Experts of a small language model.
Size: 8 layers, width 192, vocabulary 2048.
Training: a variant of Muon for the experts, 713M tokens, 11354 steps.
Below are experts of layer 4 (counted from 0) of a mixture-of-experts language model. Rows are named router (the router's row for the expert), gate (a neuron's input weights, with its number), up (a neuron's input weights, with its number) and show model dimensions 0-31. Each number is 128 + 24 x the weight over its row's rms, rounded and kept within 0 to 255.
After each expert's rows: "mostly gets" lists some tokens that are sent to it at least half of the time; "gets" lists some tokens that make up at least twice as much of what it gets as of all text. This comes from a sample of Wikipedia text that the model never trained on. Tokens count by the router's weight.

# expert 4
router [126 127 145 148 137  94 149 106 144 119 119  82  89 151 115 151 121 150 125 155  84 109 132 118 133 153 163 129 143  93 134 141]
gate0 [165 143 133 128 148 131 105 123 137 156 151 108 126 130 146 129 143  94 108 134  84 125 121 127 194 145 120  91 100 153 128 112]
up0 [105 150 109 141  40 143 138 141 137 127 114 119 124 161 137 109 122  80 158 141 116 125 137 101 135 161 117 136 151 143 138 113]
gate1 [153 148 118 153 112 104 125  94 108 121 122 140 131 117 100 171 118 154 118 113 145 150 139 139 142 172 133 136 141 123 114 147]
up1 [154 143 129 124 131 100 116 164 116 118 113 116  97 112  98 151 146 155 148 128 119 107 127 136 118 134 128 122 136 163  85 148]
gate2 [124 124 107 108 138 164 149 159 108 106 156 123 130 117 133  84 141 160 135 137 115  75 154 117 133 118 135  82 142 144 150  90]
up2 [123 127 144  94 117  69 157 140 169 173  96 144 137 108 138  98 146  79 122 100 136 184 120  80 124 151 117 124 116 108 100 113]
gate3 [120 122 115 147  99 111 143 144 109 119 160 113 141 109 104 127 128 141  86 171 138  93 127 121 143 162 123 113 107 123 112 120]
up3 [142 171  95 139 128 127 151  77 109 118 123 102 102 156 116 103 163 127 131  92 114 131 140 120  81 144 134  86 179 145 157 157]
gate4 [117 161 134 171  77  84 134 143 157 137 138 126 127 160 121 134 141 104 141 138 149 149  74 139 160  94 160 165 112 121 150 131]
up4 [ 46 113  98 109 115 101 113 150 113 163 140 129 100 183 110 133 110 156 124 140  95 108 125 157 107  99 105 135 118 147 111 122]
gate5 [146 111 134 132 126 109 125 120 121 114 135 104 122 136 123 117 133 144 110 132  91 171 110 121 173 146 154  91 144 112 150 160]
up5 [159 139 146 155 126 108 110 110 139 119 141 150 117 128 139 105 115 110 138 139  91 142  83 122 127 127 138 143 166 152  95 126]
gate6 [117 159 145 123 132 149 122  88 114 122 136 140 127 121 187 137 118 188 141 118 142 117 100 125 142 114 120 107 113 138 158 148]
up6 [142  98 156 127  53 109 161  87 150 144 110 152 121 132 107  84 126 139 126 117 133 175 153 136 133 153 157 130 120 132  80  88]
gate7 [108  97 113 124 117 117 126 101 157  76 107 122 132 134 109  95 117 147 128 128 114 161 115 140 117 128 123 112 130 117 120 133]
up7 [122 155 123 143 112 159 153 112 117 125 125 130 131 138 136 132  90 110 106 129  65 163 116 153 120 160 152 141 124  96 165 126]
gate8 [178 148 136 106  88 126 141 151  92 104 140 145 153 108 106 167 131 127 167 164  97  91 111 107 141 137 152 103 136 153 135 136]
up8 [143 111 162 163 165 133  90 124 179 135 130 139 129  74 141 127 103 112 119 107  97  94 124 156 113 125 148 153 147 171 123 133]
gate9 [108 127 138  92  92 113 133 135 126 104 110 164 143 127 105 165 150 129 129 142 158 145 113 131  72 169  97 117  88 120 135 162]
up9 [155 140 114 119 135 128 120 127 123 101 143 152 128  80 139 169  87 103 178 126 164 156 136 175 147 152 121 137  86 141 128 177]
gate10 [140 135 163  88  62 127 116  79 131 127 156 132 122 128 170 119 109 147 134 159 126 124  97 119 137 135 119  98 133 116 104 146]
up10 [147 126 152 113  97 126 124 119 145 152 116 119 132 156 188 122 134 139 156 129 179 106 141 138  97 154  75 168 128 107 131 142]
gate11 [111 142 153 157 146 130 120 133 110 139 147 107 115 129 160 139 120  82 143 133 139 149 136 125 111 169 153 142 133 119 106 145]
up11 [117 134 138  89 162 143 132 136 111 154  99 111 149 142 132  99 155 160 110 121 114 102 152 136 133 142 137  96 108 118  99 104]
gate12 [128 119 134 128 130 148  89 132 130 121 143 122 134 134 117 133 137 165 158 136 146  98 103 156 123 145 133 125 147 112  97 155]
up12 [165 109 111 151 126 128 133 119 164 136 123 151 142 133 131 131 138 131 115 179 153 151 107  91 165 152 105 166 160  99 129  91]
gate13 [149 133 112  87  84 116 111 133 141 156  80 158 158 135  73 120 130 113 133 134 137 100 139 146 124 171 128 126 139 114 121  61]
up13 [115 110 158 127 107 125 139 101 128 100 103 115 128 159 120  96 118 138 124 104 130 122 101 126  73 145  77  87 127 111 121 120]
gate14 [134 135 120 137 130 140 117 161 153 130 157 126 147  55  92 133 119 115 127  71  98 110 161 124 142 140 150 128 145 121 182  96]
up14 [110 126 101 134 129 113 117 151 148 131 155 108 118  69 121 143 126 134 116 118  93 142 164 147 163 127 119 147 156 148 139 143]
gate15 [111 120  68 139 169 124  62 125 105 136  93  76 102 153 128 162  88 108 123 140 133 137  96 120 140 139 119 100 168 109  86 127]
up15 [123 125 130 157 151  97 147 115 162 133 132 112 140 153 116 103 113 128 112 105  72 173 168 135 111 150 128 153 181 139 160 149]
mostly gets: " \"", "[", "/", "“", " U", "→"
gets: "-", " \"", " E", " S", "|", " M"

# expert 19
router [112 125 114 186 126 116 169 141 130 116 114 138 145 151 108 135 116 142 116 169 119 142 114 133 128 158 109  96 119 203 147 135]
gate0 [150 146 141 176 119  90 140 156 136 125 117  85 105 167  85 139 148 104 156 154 189 141 125 118 132 144 124 113 122 164 124 118]
up0 [145 124 163 122 100 163 153 145 161 133 160 144 122 141 131 119 135 121 158 139 152 149 143 110 119 130 145 112 160 158 126 112]
gate1 [123 105 172 177 143 114 143 149 143 123 105 106 149 156 108 115 131 117 145 139 147 145 127 150 124 141 159 128 114 128 144 137]
up1 [124 118 135  97 127 158  93 140 137 124 116 154 118  89 145 148 112 128  78 134 127 134 141 140 165 128 122 123 125 126 108 125]
gate2 [101 110 104 127 172 117 124 140 156 159 144 105 142 108 106 123 120 135 114 154  95 173 127 143 143 132 143 124 127 167 110 136]
up2 [116 126 183 136 116 114 122 121 117 171 132 108 132 119 136 149 154 141  88 158 127 154 129 163 163 175 133 191 163 124 158 116]
gate3 [120 136 109 171 128 121 151 118 137  72 143  55 147 120 146 148 109 122  91 148 124 176 147 156  95  79 103 158 133 122 161 106]
up3 [110 101 162 106 115 131 138 122 155 132 113 115 114 135 132 129 120 119 122 122 153 108 137 121 117 132 124 168 139 106 114  89]
gate4 [159 155 147 104 106 170 117 118 127 142 133 115 127 135 110 140 124 126 135 131 180  88 131 134 144 155 144 142 127 129 142 107]
up4 [157 144 126 129 140 124 157  69 148 144 125 113 141  80 116 102 153 134 121 154 131 137 164 137 168 177 140 104 104 125 129 133]
gate5 [141 126 141 136 146 128 154 122 141 112  96 136 107 128 124  87 133 129 134 126  83 163 183 116 130 127 132 116 113 169 114 127]
up5 [110 133 100  88 180 147 122 114 135 135  72 128 169  95 115 125 150  95 138 163 112 131 111 142  94 154 126 130 127 126 144 134]
gate6 [149 135 165 142  66 132  94  99 104 117 105 126 176 146 128  97 154 150 167 122 137 108 164 136 113 119 133 138 115 141 104 116]
up6 [126 114 102 100 200 122 115 117 138 146 136 115 103 138 118 141 110 133 148  79 133 161 122 126 111  99 101 171  94 101 123 149]
gate7 [127 132 107 122 128 144 118 126 121 127 109 134 118 104 108 124 126 121 159 150 147 118 138 130 114 127 116 146 126 132 176 141]
up7 [144 161 141 105  99 141 127 115 134 150 121 130 101 159 124 113  93 113 133 139 104 136 145 144 200 116 148 106 118  82 175 117]
gate8 [131 150 115 128  95 144 114 127 114 104 123 136 117 163 128 151 149 120  65 121  92 127 116 102  99 111 102 125 112 150  71 150]
up8 [105 144 154 136 132 168 122 159 122  99 147 128  98  75 138 153 144 165 123  94 114 124  97 105 110 117 107 138 124 107 101 113]
gate9 [138 123 131 106 137 123 138 114 137  91 126 135 151 145 149 133 144 137 116 156  95 107 143 164 119 152 121 126  90 164 169 139]
up9 [126 116 106 126 101 136 155 139 166 159 119 127 103  90 127 141 124 156 104 120 152 122 128 117 133 184 106 133 126 104 161 128]
gate10 [ 90 145 138 163 104 143 157 127 106 123 170 139 111 124 103 123 121 118 136 109 155 106 153  90  98 148 129 107 152 109 105 153]
up10 [128 140 138 130  81 145 107 127 144 104 101 121 154 129 163 103 158 112  89 143 125 137 163 152 147 149 137 155 140 127 133 115]
gate11 [129 145 183 107 113 152 120 163 122 114 147 129 126 127 126  98 108 113 125 165 175 105  88 131 140 175 125 144 189 161 152  84]
up11 [107 145 106 136 167  86 108  95 138 130 153 122 150  86  90 145 157 138 169 131 118  70 102 105 119 137 126 144 160 133 108 130]
gate12 [103 153 130 130  65 112 137 102 144 126  82 154 148 123 145 116 141 109 167 124 151  80 145 136 103 113 130  81  95 104 139 114]
up12 [124 108 125 141 123 119 125 139 141 102 110  88 165 140  89  85 119 119 143 153 125 124  84 141 112  99 103 136 138 132  93 149]
gate13 [ 87 140 102 138 114 139 169 141 132 107 123 149 150 133 150 160 142 133 155 129 144 113 140 110 129 117 178 112  66 162 137 123]
up13 [179 146 136 126 146 115  84 111 118 141 125 146 100 149 110  80 137  84 155 131 131 161 138 129  65  81 139 145 166 115 114 124]
gate14 [ 99 131 126 156 131 100 146 149  99 136 130 155 106 125 102  97  98 127 139 150 130 104 124 147  70 164 107 130 142 107 130 133]
up14 [ 96 130 114 101 181 151 165 133 114 159  99 116 116 103 120  93 126 134 119  98 104 125 105 144 104 122 159 145 120 111 129 163]
gate15 [107 152 106 143 106 175 145 119 139 101  98 147 131 145 114 143 134 161 110 157 132  99 121 128 139  95 197 137 127 125  80 177]
up15 [142 112 145 123 155 128 151  80 126 164 106 122 103 126 145 110 146  75 140 126 147 159 133 136 104 138 172 134 147 106 122 146]
mostly gets: " found", " used", " made", " released", " received", " him"
gets: "ed", "ing", "ated", "ted", "d", " him"

# expert 26
router [ 99 149 123 122  98  79 129 141 124 155 143 124 138 177 101 146 113 153 122 140 120 135 123 113 146 181 169  99 142 159 114 128]
gate0 [111 120 159  90 102 140 114  77 116 126 122 189 153 168 120 152 110 114 135 159 119 123 119  78 130 143 117 101 141 124 115 135]
up0 [110 119 126 127 119 149 122 135 121 154 105 131 161 133 130 156 150 132 141 110  93 142 141 144 145 143 129 168 101 187 131 102]
gate1 [134 135 124 129 121 128 111 122 139 122  87 162 131  82  87 146 159 141 128 134 102  94 148 136 124  87 152 103  99 140 135  88]
up1 [168 129 150 143 136 143 114 154 133 107 194  94 109 159 148  99 155 140 103 123 127 123 125 154 110 156 125 141 133 140 126 126]
gate2 [ 99 162 140 129 134  83 129 136 111 128 133 132 167 113 119 129 147  85 155 152  86 140 145 145 144 141 164  98 129 118  94 126]
up2 [150 107 142 127 122 110  80 129 123 146  94 114 139 159 128 117 165 125 116 153 126 121 104 104 116 191 112 135 157  89 130 166]
gate3 [136  93 132 162 130 155 116 139 127 115 150 131  79 160 139 141 106 119 113 142 149 127 139 144 175 117 109 108 127 108 101 131]
up3 [138 101 130 142 175 159 108 149 107 153 145  88 114 123 105 107 110  72 114 131 112 120 136 141 163 113 113 164 165 136 109 137]
gate4 [107 109 113 183 127 171 138 137 138  89 135 157 103 169 138 136 118 127 119 141 128 105 134 111 117  99 144 144 107 120 132 155]
up4 [144 181 108 133  95 129 119 137 135 116 115 138 133  97 104 131 141 153 150 130 171 130 148 118 126 100 127  88 116 120 134 164]
gate5 [144  83 109 141 109 139  93 122 142 129 137 130 148 112 113 135 167 151  94 141 141 146  96 103 147 139 136  87 183 117 135  90]
up5 [120 134 109 150 132 105 113  90 128 134 121 117  89 115 151 113  98 154 132 144 144 159 142 154  88 140 113 129 150 175 112 104]
gate6 [ 78 111 136 157 143 177  96 127 124 142 131  85 165 172 118 127 130 163  91 159  68 133 114 119 111 147 118 130 124 152 118 122]
up6 [104 158 141 123  88 129  90 111 143 137 133 153 179 159 116 133 134 141 135 153 129 168 138 110 110 130 121 116 119 113 107 163]
gate7 [124 143 114 119 123  89 131 153 143 149  96  99 135 129 132 130 102 126 134 138 145 126  74 105 134 126 133 138 124 166 120 148]
up7 [156 147 139 122 154 137 127 152 146 178 138 127 105 129  91 108 113 160 130 105 139  90 160 143 102 187  78 156 109 140 105 127]
gate8 [115  97 118 138 173  95 112 115 121 159 150 147 108 104 123 106 140 179 114 104 119 133 111  84 112 145 131 113 144 143 167  96]
up8 [135 150 129 164 168 129 141  87 115 111 103 114 150 126 123  93 117 104 185 150 187 146 140 136 141 141  99 125 151 144 150 140]
gate9 [150 144 120 122 138 107 162 149 124 119 120 134 134 140 127 151 130 149 130 137 122  91 123 162 155 122 150 120 130  94 187 141]
up9 [130 105 130 113 137 128 134 117 106 123  88 149 113 170 159 132 137 118 118  81 118 138 138 119 105 163 130 161 161 146 129 132]
gate10 [ 86 131 127  97 117  91 129 142 128 129  96 156 113 126  74 159 158  94 122 163 171 108 124 144 116 128 138 144 172 151 120  95]
up10 [147 124 111 134 164 116 116 139 107 121 146 108 125 109 121 122 133 144 134  96 116 173 151 112 115 138  84  96 111 148 135 138]
gate11 [117 139 144 136 124 118 134 132 123 127 126  93 155 132 116  87 132 147 164 152  82 111 102 126 118 127 179 138  97 128 127  87]
up11 [183 149 123 142 136 138 133 142 104 135 131 103  95 143 116 164 142 132 135 148 115 141 128  77 124 147 162 148 126 107 113 111]
gate12 [140 126 134 134 133 111 123 122 123 127 107 150  87 113 144 156 134 108 134 142 119 107  74 156 111 147 155 116  93  94 126 145]
up12 [142 129 183 161 104 121 174 149 144 166 175 128 142 117 115 166 158 161 101  95 167 138 122 116 149 122 123 152 141 139 118 155]
gate13 [110  98 100  75  98 131 150 108 116 103 116 117 142  86 103 108 123 138 108 160 160  99 117 129 135 133 154 157 143 162 142 115]
up13 [105 127  83 138 123 134  97 129 155 124 131 116 123 164 141 134 140 103 149 126 116 132 169 145 106 186  98 139 160 154 123 143]
gate14 [125 142 138 137  95  78 123 143 163  88 110  95 111 103 159 116 140 163 139 123 144 116 115 151 133 153 122  88 127 131 120 170]
up14 [137 139 135 100 177 177 139 134 105 109 142 141 116 123 131 122 116 145 123 128 187 137 127  89 149 129 154 122 147 120 126 129]
gate15 [127 139 147 142 100 136 129 148 122  98 125 133 139 129 122  80  96 151 159  87 130 128  90 114  89 111 139 106 131 128 153 163]
up15 [140  92 124 128  63 125 133 148 146  98 115 129 108 144 140 112 120 102 131 129 157 111 126 116 148 159 139 103 158 118 164 150]
mostly gets: " been", "elected", " being", " Born", "Species", " located"
gets: "ed", ":", " be", " was", " re", "ly"

# expert 28
router [112 141  85 124 129  97 121 129 129 106 150 143 128 150  83 127 114 152 125 151 125 130 120 123 149 154 151 114 158 127 138 168]
gate0 [134 109 111 136  98 101 144 103 125 125 174 119 144 178 127  94 122 145 129 103 137 165 114 136 128 110 125 102 133  86 116 131]
up0 [165 120 138 140 165 126 123 126 131 134 143 150 118 152 140  98 136 133 127 128 117 161 131  80 147 124 122 102 121 114 109 189]
gate1 [118 124 112  85 176 124  93 138 109  92 115 156 142 105 137 134 123 111 121 126 123 106 149 167 124  98 110 143  99 117 104 115]
up1 [108 114 124 117 171 105 137  84 130 147 129 149 154 126  94 160 120 172 123 138 123 136 137 102 129 204 104 110 118 150  97 116]
gate2 [114 134 125 138 128 104 118 159 116 142 158 131 116 134 157 136 141  79 110  95 115 158 163 126 116 154 123 160 114 144 151 119]
up2 [ 85 168 138 134 169 127 152 156  96  97 122 134 157 125 158 142 142 111 120 134 140  81 169 153  96 143 132 139 174 133  91 133]
gate3 [179  99 179  83 117 113 124 124 123  91 130 115 148 120 110 135 115 135 104 161 154 147 124 150 159 167 152  82 133 106 155 133]
up3 [155 101 179 139 137  97 120 147 143 130  88  98 137 120 120 123 146 149 139 108 109 153 189 154 139 151 186 109 122 136 120 115]
gate4 [156 152 147 129 127 145 138  87 148 106 123 144 144 124 138 143 103 139 139 123 108 147 110 133 107 118 129 139 140 126 166 130]
up4 [148 126 120 110 192 122  97 110 152 112 143 113 150 112 151 147  89 124 125 138 126 110 114  91 107 110 144 117 117 169 100 133]
gate5 [148 149 136 124  97 150 140 128 121 141 125 112 129 105 149 151 122 153 106 135 108 113 133 148 133 117 116 114 121 115 109 136]
up5 [156 151 160 132 170 152 127 121 127 157 141 146 106 143 127 142  89 137  98 138 117 147 124 149 141 156  84 100  67 123 155 117]
gate6 [112 165 125 134 126 114  93 141 121 155 140 180 166  98  90 120 140 134 140 112 115 138 122 152  97 131 162 117 150 138 123 132]
up6 [120 118  95 141 133 146 112 120 151 131 116 111  94 162 145 120 191  73 136 126  73 130 139 135 135  76 181 144 139 109 176 130]
gate7 [122 144 128 129 170 104 125 139 126 128  97 130  97 162 113 142 104 118 175 143  97 148 119 133  98 125 146 115 117 151 144 148]
up7 [108 118 136 164 134 133 166 147 142 175  82 132 129 145 103 150 138 146 135 127 123 107 143 150 127  80 125 156  92 112 125 119]
gate8 [ 79 101 152 102 165 146 126 146 132 107 171 102 140 122 127 167 113 141 102  94 186 118 147 166 142 145 147 144 176 147 132 110]
up8 [118 127 142 127 172 121 111 136 115 159 120 120 127 118 126 182 155  95 130 159 136 125 136 111  98 141 161 164 150 158 133  98]
gate9 [105 161 106 146 162  96 118 125 137 130 128 165 148 102 116 134 147 153 119 134 121 114 133 136 139 112 120 163 102  98 169 123]
up9 [101 163 105 108 106 111 140 118 116 163 138 113 142  98  95 114 148 110 170 109 139 137 122 102 106 120 107 136 132  97 171 102]
gate10 [133 156  86 156 141 141 167 103 132 165 117 114 143  84 112 119 129 127 142 127 102 135 111 169 145 153 130 133 157  87 151 134]
up10 [ 94 142 136 109 156 142 102 120 151 120 126 154 147 130 144 122  97  98 127 122 115 163 162 150 133 167 137 156 115 106 175 139]
gate11 [109 147 118 111 109 104 112 102 135 105 139 138 136 108 117 134 117 141 154 161 150 116 125  87 149 141  78 117 123 113 123 139]
up11 [119 103 151 155  90 104 113 141 109 150 134 114 139 151 111 135 114 111  89 119 139 132 130 162  87 114 131 140 107 139 120 110]
gate12 [ 85 161 104 138 135 129  96 109 124 128 123 120 114 105 108 137  89 135  96  95 175 138 124 130 116 147 124 106 158 136 148 140]
up12 [144 160 122 136 137 150 145 157 119 107  96 141 111 107 135 168 103 138 153 109 129 139 148 136 134 155 131 142 119 182 119  94]
gate13 [105 109 148 130 163 126 102 136 117 180 141 123 132 134 127 106 138 168 125 114 119 150 165 162 115 143  94 152 104  83 182 150]
up13 [123 107 160 155  84  85 120 139 114 123 114 131 129 145 112  98  97 111 112  79 103 122 114 160 149 137 123 135  69 129 136 125]
gate14 [147 146 127 126 178 195 161 135 125 142 134 103 122  87  87 157 132 174 131 109 112 136 142 142 142 112 117 129 131 115  77 102]
up14 [126 177 108 139 112 111 102  52 126 160 132 121 134 131 174 146 147 112 126 117 123 121 113 113 115 148 111 121 128 125 150 136]
gate15 [137 133 105 122 155 124 136 138 130  92 101 138 152 130 125 131  84 100 147 118 156  86 103 126 157 145 155 147  82  90 159 133]
up15 [102 111 136 136 140 150 118 112 133 166 174 135 138 160 130  93 165 135 158 120  71 141 171 107 144 124 127 102 142 103 127 107]
mostly gets: " took", " contain", " take", " creat", " join", " appear"
gets: " ", " re", " de", " con", " pro", "c"

# expert 5
router [ 85 122 150 199 160  79 168 129 126 124 143 139 145 139  86 146 141 136 113 182 117  99 130 118 145 155 133 124 136 123 152 186]
gate0 [118 158 129 135 129 130 126 140  95 130 142 162 127  94 134 124 145  88 133 112 116  90 139  85 128  62  79 137 121 128 132 124]
up0 [ 66 129 134 120 159 132 124 134 144 110 186 118 136 143 126 122  97 148 135 144 103  97 128  51 112 122 102 115 125 100 131 115]
gate1 [117 151 114 116 177 107 102 124  95  70 115 125 121 133 121 128 131 112 101 189 148 102 110 162 143 142 102 137 144 131 117 155]
up1 [127  82 160 123 110 137 145 141 113 186 126 106 112 106 157 110 153 135 160 141 146 103 145 141  74 135 126 109 122 139 167 117]
gate2 [ 95 134  99 133  94 130 151  92 109 133 131 146 152 171 160 101 116  91 144 135 106 149 147 156 101 102 143 117 132 116 177 156]
up2 [136 123  67 123 126 112 122 106 128 146 112 135 168 129 124 135 135 121  90 140 122 101  95 150 127 159 156 158 106 143  94 120]
gate3 [156 102 126 128 118 139 122 106 100 152 110 161 168 115 128  99 141 122  74 106 159 114 121 135 148 138 121 110 149 169 167 123]
up3 [ 88 112 150 102 137 116 117  94 187 149 156 160 162 132 141 146 126 114 103  83 144 101 122 125 154 185  98  78 182 139 131 137]
gate4 [118 138 147 128 102  95 109  98 116 187 128 120 113 101 147 144 104 117 145 138 109 138 115 132 114 144 111 137 107 130 150 145]
up4 [134 135 119 128  54 155 119 155 144 117 116 101 108 154 117 103 145 146 116 142 134 141 125 103 151 179 147 140 141 111 155 119]
gate5 [161 124 121 136 125 156 107 126 125  97 144 171 123 148  90 108 141 128 131 137 122 105 111  91 129 159 134 131 120 100 110 133]
up5 [162 158  85 135 172 153 105 128 138  92 132 132 117  99  90 154 134 125 142 104 185 109 176 161 125  59 150 125 136 114 134 107]
gate6 [160 117 139 137 128 112 151  95 136 175 153 131 137 158 127  82 116 121 122 128 144 166 140 136 170 139 149 157 124  86 103 118]
up6 [134 146 127 110 139 158 110 140 143 120 117  96 156 126 161 102 116 127 108 142 112  98 119  82 116 136  95 111 165 108 112 146]
gate7 [175 121 118 127  96 116 155 139 142 141  93 162 119 190 110 161 135 158 154 113 126 138 115 166 101 140 154 156  86 128 161 171]
up7 [141 130 116 136 130  93 157  81 160  92 147 127 121 170 129 167 149 148 150 119 141 168 146 133  83 111 132 128 159 133 119 150]
gate8 [113 125 113 160 133 110 151 113 139 141 150 103 133 139 122 111 132 129 126 146 122 143 137  92 114 160 156 106 120 118 145 140]
up8 [149 132 154 104 112 164 144 161 164 140 105 130 120 122 127 117 159 115 143  97 113 140 118 147 102 114 116 189  89 144 193 139]
gate9 [109 112 152 142 110  73  83 114  99 156  92  90 119 146 123 129 118 118 107 123 132 147 141 148 159 133 127 109 142 127  69 157]
up9 [ 78 119 139  90 177 130 149 133 117 135 115  94 131 131 140 111 124 125 120 147 165  52 159 144 124 137 156 135 117 118 151 142]
gate10 [139 101  97 110 113  83 141 129 137  98 150  93 148 128 151 111 117 119 118 136 111 141 128 119 147  88 152 132 104 108 143 138]
up10 [155 104 134 110 131  75 137 139 131  78 148  82 155 157 138 101 107 132 139 176  96 155 143 134 179  94 145 131 125 107 142 125]
gate11 [164 116 171  99 128 101 150 139 116 110 108 131 123 129 115 120 163 138 139 182 148 136 129 140  93 104 164 136 119 142 138 128]
up11 [ 92 133  94 113  84 104 151 137 144  98 183 137 149 151 131 173 156 157 104 147 143 110 108 143 122 120 133 154 123 128 155 137]
gate12 [142 120 134  95  85 159  94 106 112 150  90 157  95 139 131 126 143 121 113 146 143 110 113 103 118 139 132  39 134 159 147 132]
up12 [ 98 125 138 173 173 138 124 135 124 106 159  94 161 128 138 184  82 148 159 134 133 142 152 137 119 124 117 199 127 132  89 116]
gate13 [115 122 126 127 120 124 110 120 129 144 122 119 114 154 115  91 121  76 103 114 116 129  86 136 149 141 110 136 126 118 128 162]
up13 [138 123 124 130 143 162 138 144 106 157 135 132 130 117 117 128 104 175 165 113 100 172 133 108 147 139 116 136 122 134 110  85]
gate14 [124 122  94 194  89 123 120 138 144 113 141 138 157 146 100 115 118  89 137 116 123 105 114 132  82 157 121 104 124 110 115 102]
up14 [165 102 132 108 123 147 114 143 101 153 153 101 141 107 103 142 134 113 133 106 107 133 122 143 121 111 128 118 105 102 123 137]
gate15 [126 145 112 103  99  94  68 119 133 124 112 112 122 125 136 105 166 146  95 137 124  84 130  91 115 127  96 127  94 176  84  94]
up15 [ 91 121 140 110 136 141 152 125 123  95 113 150 150 117  87 140 146 114 104 119 132 133 105  70 120 123 143 109  87 112  84 121]
mostly gets: " 19", " 3", " 0", " 2", " 4", " 5"
gets: " 19", " 1", " 0", " 2", " 3", " 4"

# expert 45
router [129 104 151 223 193 110 141 132 158 129 116  78  94 171 116 120 162 190 105 151  91 112 114 102 132 141 173 147 133 144 129 134]
gate0 [167 167 127 141  78 108 147 109 125 130 121  97  83 153 120 125 163 103 149 124 128 127 103 139 159 119 120 123 124 124 144 145]
up0 [128  98 142 138  94 130 101 150  96 135 121 106 109 135 149 141 116 115 163  87 121 103 118 147 132 157 138 127 143 166 127 105]
gate1 [146 140 156 137 143  88 118 141 108 158 149 134 107 146 141 126  93 186  93 163 141 133 136 117 137 162 140 143  98 129 122 104]
up1 [118  89 158  91  92 160 144 155 134 154 157 146 166  82 101 108 100 130 160 113 132 115 132 143 104 180 103 118  99 130 157 128]
gate2 [121 103 110 161 105 145 105  90 101 123 144 124 128 126 146 150 146 121 170 185 164 125 138 165 168  96 112 120 114 112 116 137]
up2 [105 102 112 170 124 185 122 136 106 115 160 128 122 131 125 138 107 113 151 101 159 166 148 125  78 106 112 125 103 122 102  78]
gate3 [119 128 119 163 105 113 112  89 120 108 131 143 142 169 156 142  99  93 116 143 119  88 131 124 123 162 166 113 133 118 119 145]
up3 [149 111 159 101 140 138 157 139 100 121 144 124 144 102 130 142 121 139 123 131  84 101 118  81 167 148 155 136  95 151 153  76]
gate4 [126 154 165 113 152 132 116 107 118 154 184 136 159 145 110 140 138 151 115 101  73 163 138 139 127 116 143 125 139 181 156 164]
up4 [141 115 190 153  78 141 161 119 146 132 148 115 121 154 137 112 156 122 123 105 115 184 108 117 103 128 120 136 121 138 119 145]
gate5 [136 136  95 100 104 186 128 101 180 134 123 141 155 117 136 125 123 118 137 156 147 136 152 130 178 131 138 136  82 135 151 146]
up5 [155 124 117 141 128 184 122 132 172 152 123 140 126 173 113 114 162  77 119 136 117 121 113 166 142 116  98 117  93 160 119 111]
gate6 [123  96 125 106 133 132 100 110 117 108 139 116 119 133 131 142  97 115 135 109 136 123  81 114 181 132 145 119 147 106 153 130]
up6 [153 104 127 122 113  97 156  90 144  96 134 131 166 128 147 138 167 115 137 156 137 142 145 124 158  86 122 132  73 118 163 129]
gate7 [153 112 129 133 133 139 119 120 152  96 125  88 118 115 128  86 134 111 135 150 150 149 140  87 154 149 128 100 169 111  80 114]
up7 [156 137 106 129  69 122 110  90  99 156 127 125 135 169 101 104 100 104 111 113 126 126 136 116 126 111 122 118 127  91 138 102]
gate8 [138 136 153 116 172 115 166 118 151 139 150 130 115 122  87 156 146 130 109 177  74 122  99 137 119 152 136 159 160 127 141 147]
up8 [ 93 138 153  67 105 110 141 144 109 110 134 119 180  87 150 149  97 121 116 170 153 134 115 144 123 163 133 144 120 160 151 145]
gate9 [135 125 146 121 156 121 110 109 140 147 103 108 109 146  95 120 146 173  92 166  88 137 120 133 115 181 112 128 169 118 115 123]
up9 [144  88  75  83 124 137 179 190 102 154 144 156 119 140 111 127 138 117 120 161  97  97 158 131 166 126 129  79 131 107 117 110]
gate10 [104 124 127 142 120 103 113 116 114 153 135 148 131 102 128 151 128 171 112 178 169 123 115 143 121 158 152 128  87 149 146 172]
up10 [132 138 152 123 144 117 142 141 112 115 109 149 115 118 119  98 111 102 105 149 143 164 174 117 157 178 143 142 138 150 113 141]
gate11 [ 88  92 114 130 107  97 115 144 106 126 104 135 141 138 129 113  95 109 102 137 153 154 123 133 157 127 134  93 112 166 168 139]
up11 [145 122 124 167 114  77 162 145 129  75  94  93 130 140 114 132 101 128 127 131  97 120 154 131 116  92 114 115 116 137 109 162]
gate12 [119 155  87 146 121 122 123 112 124 148  69 126  85 118  96 153 150 112 139 116 134  80 150 163 112 131 147 161 119 150  87 157]
up12 [162 100  94 124 151 134 141 141 166 157 148 138  73 107  98 142 103 169 175 130 128 132 128  69 139  73 109 123 167 124 133 146]
gate13 [114 165 136 159 143 108 101 122 135 113 121 138 103 150 128 139 135 149 138 108 161 151 115  96 126 151 135 143 125 131 118 124]
up13 [140 132 124 142 147  97  95 144 127 111  94 104 150 130 113 157 165 146 133 100 128 130 129 140  85 122 140 134 136 101 115 128]
gate14 [108 139 102 136 112 134 138 131 165 130 118 144 111 162 144 163 154 135  97 103 121 112 128 101 150 137 134 104 117 115 121 149]
up14 [129 102 149 128  71  86 125 116 106 146 116 144 135 124  99  73 115 159 145 142 163 167 130 178 111 109 115 154 130 148 127 165]
gate15 [143 110 175 138  60 138 101 138 126 128 130 169 126  97 140 151 132  90  98 118 134 144 158 150 193 117 166 135 127 142 157 135]
up15 [139 110 167 121 123 146 129 141 149 113 141 158 108 148 134 142 123  92  85 116 116 146 184 186 134 117 181 149 105 124 187 141]
mostly gets: " Ka", " Mc", " Ber", " Ku", " Sa", " San"
gets: " S", " K", " B", " G", " E", " C"